Weights of a small mixture-of-experts language model, trained from scratch on English Wikipedia: 426M tokens.
Below are experts of layer 4 (counted from 0) of a mixture-of-experts language model. Rows are named router (the router's row for the expert), down (a neuron's output weights, with its number) and show model dimensions 704-767. Each number is 500 + 50 x the weight over its row's rms, rounded and kept within 0 to 999. Numbers have three digits each.
Before each expert's rows: "raises" lists some tokens whose logits its average output raises strongly, later layers aside. This comes from a sample of Wikipedia text that the model never trained on.

# expert 15
raises: " ", " and", "-", ",", "c", "ic"
router:512542513480488512447519528491483475513420472528509541545481486491514411538506519469511531451454417607465489530548584498503462466495386414548463555514517554446497417454466607528458618424577526
down0:512507489433554492441445491537457449582565512450520433478497514466504476500592446434452432484478485473512416506453495524546507463492507572495470541550488593506495512510589479556498427507535491
down1:464472473461507620536454387495525547475546592589585474481524476592448525449452544503544530554539407574520518529503433448528535533443514507517615460437414423510512521534522447460587449443438620
down2:490497489579480491456523408521495544523567468449509465555395499474486522462497472539412476447586475471560551542479438489548456527452489400509492504510604480416589480466586537545565508502562487
down3:472582600476537540517498533466516523552468486407428373474431477548477494574452497410520527382487577506509501526528504503573564503453516555503449557527512527593409435441467546369538555499488551
down4:552472458499528434561489384482501429490522424440482443458458509543603537458512499547470423466418516467505509542444486460482540567505502592446498559484510511524487522401544469418487435571537458
down5:455522517629537397499568592471498460587481459507520518525486398520482553595519561479357518526451520546554536439431541506512505494522459445566571434461497497498554475413512472547562502492532540
down6:486521532437439509451471550480471500455616501464554549408640502509554471447456544474490508516521542526535474540478444435437474461481505484481556463472501524501365517516581548500476467550471410
down7:471476544465562449420422487565479561534541459551571447472488494552528500433496522505437549426467438501478537546487494480585502512495554446545461503482509633561520486437522595528455477417457581
down8:467510572526539500470487492556352504473497433411536459497507560539485494515512356471501610530491550497435494479414567581477562445457424573466510552477485516582537524567514448541493373456526521
down9:463538511444478487479563515582519513554514490419489508495509457548458548551487565563452463458596545487402461387344573542540505440416465538555576443507507532541472490461491506495455494538497537
down10:477503542466477481465456488534556543453495457478446569514546612507456496496498526442451491572450435512504536523441395544472456470569500552524396477466475446452497442483438481535465443507507520
down11:465416472464435488518488441494502483486479510469457471469489543489444560465503504524488490546638582415531577422444519521495580443453388460504537552438517453522544537448525522426472485449379479
down12:515591416594536451489474456555532563500579471552517517514516513398491456491607455451539415569508457526589510490512517494486513482563467482504511593496518450470598461496463448460526492411493545
down13:584445474473517482606520511497400464488559418445539520551568601486480471526504443513578390504495512427534567516508506570455553542458534475509564590410560548487507498384435494461455537531523481
down14:408503521534527575606477454533396461538517525518526460643507470492472503591525485502442511424443487393392551464552445564584484395479396507526502455525403483528560502459550593580478499429428497
down15:531479494517437556561475518545549506531514537462417433500548515505583580486428537518537419476461526477605542428568559503467424447597489514518514458562510479517512427475464511440558490463451518
down16:489417543494424561496535489547528463511485447464498569364412540425553559511514545513444475489549501466543526575542542485468542517449421548402568484476630498443449505491551444477437517447480483
down17:416474519467463455631512482515491441447590472591562514483417527573486535492566455572580465458518472550517512629525463507498530428423522580557595536502604518469545467479503536487477516487548529
down18:436458596461484557650463471466475449478519446430479361474468553459450549494518534567511558413599541463394526433596451508416566409486364489391467531500528403507463500587455536663517504448428504
down19:520425505470524514559481489532490543420481463433501535518505440471467488534460495517439528417552498499487538507452477505458359545490381431561468571457561572549539510459520577511574459533543438
down20:563523508476528481464479441529503462470528403479513501435504468394463548463491461497484575525554567499483538549548608464578432529592573578527489406452522472512558462441461561473579480541437538
down21:486413499443515502507494422516486477538458489491468471498475585435543480466519514454568521462529552465489408518474508485456481459551512455461596505452614537596444570598575514492514526456533420
down22:563504570517586408597485458466498529465546428385440516516465485504423525487440546505545471585486448585483487531502456512600471508485393496439534452450442400526522529529504440477451564512473528
down23:526515469467514474552435550556483432540458536431422550519560568580533410521469498447541513487454516448440555478582478541467515489485533464514533506561493533422545573415516425538479530547509553
down24:520534471454452403613518547477492556505543498581462517476502502522476405498496513488522524492559458507558441451475510458419457577490543461477519500450486498467486465471501499567514508502578529
down25:557443520522562527433443520492556533461419553446441523508590517359586429450445553513517504490479494451448543560537471460532496524584513432523428449461524499479518494518387387403514500447545522
down26:553553485561519513440402470462550633490487556436532565444489484511547448556498504444493507544458433506513495506534656375477456498492512470551529465526457530545470483530436424370465500500443421
down27:537466476526458483516537504449518454465553503475445453504454422479468507524494558553439510525422464461446536566437585524406446498506508441599545476504447501475412566409424480364458520569504446
down28:555497382449447503450497543457535472472489583401523449555428591555460486447540491497506510457496464525433512485469461490528501536496540437532541569531537489492519512597617522482534525485455485
down29:593511507470417592577552481460510439472497606487459478446583463463344516455499553485528551459413576443557497522442496503539450399510496552453598541590574473599519425478429526471509463425463496
down30:475461438528507426484541491516473542523481533403513465458569508536581447487466528470534572485549449559551461580452503413513561430480475573502488456448436482558469521481413366471512401421502490
down31:447586498490548497535499498551465521459537584423479542480530457548488537618545498536515521546311512536458465538498577586463555561469487530540468467504446504470404506555483487433430527456504571
down32:485371528468337511421460494460430505449566554484537486408540513560482543451547478543514461539568516393462565526522542515537533521543598588463497528518513462467530499524586515419458447498468553
down33:475527439500457465505437590477521452562452519513603560459534472606510461439478476495461485497544515550445478391412493575497479536473537478409548440490511577590458452544489464544532536438408550
down34:519464536430505508531486488552445555585416590389515570569553475503477362435416484567604513491570547494439407499507443487584507502542475515472431500535552505568546498529483516466453552495522392
down35:542492484496476484459531531576523483442525511451537615554557453482573530486558502457459468542458456555540487619658584481518555444598514477397518568628475514526514476566461540499393563475622505
down36:522505521440458571576489453432481503451506524533491407495495557574478447499512561433472540473582461466603470497437393531507455512466520444665568516486462474461472550464492520553395534459431530
down37:491506529452563473412469534520484359479479589451421517456550548449461477464442457545482520464478470512485389499451483536519592546522501493486450516544485481524414545396542371538539492533532511
down38:446510448528460555559415463378546495396495472562570545492425432596506564504424477502482632402586548497462441495490405587516404450523495492549580478500544447476547488423596506503547408511592498
down39:526500477488423551547542535460561501564478514612538469556398459525515561444565477427575439497520409478397434471484516504510495573504377459431515486547407523544530482538610496499487490455514413
down40:420471460524468537517553461447511513442400550464566499430524466470468394550430592581521468448481504539598504391480436529480505523413530413487460460465624483475482450548419478484453539482465446
down41:414483456471456418537461457416445496471469501485430512460480570456510493459519387538482484412462559510565528451501575518548492442434513548528391340499482493571475505485525498581537435512542450
down42:478439516488491535484477517489516490564454460489530461491556490474405465600484443420507499536555563584479576472584523391557391499529468604483614430405521398480534511472535423474565518540549472
down43:532495586521445480559477476471482579522558501557442528515535550608487507484469469486521510539478524462493519462555504580410505536506561446502512503407505536538558515537433467489396455465564425
down44:553461528519459459593419481619489539534592496424522571584460447474498540439503530451527518412557557560507574478428499603541469491487516424469494564552480482478457523563451452516422541515537503
down45:517479624498477530458487474465481481564441578433374586544512434440496354452511474476528434485533464425580456484490570594563471479596410502465482457528543491514467461533538458394507538548451432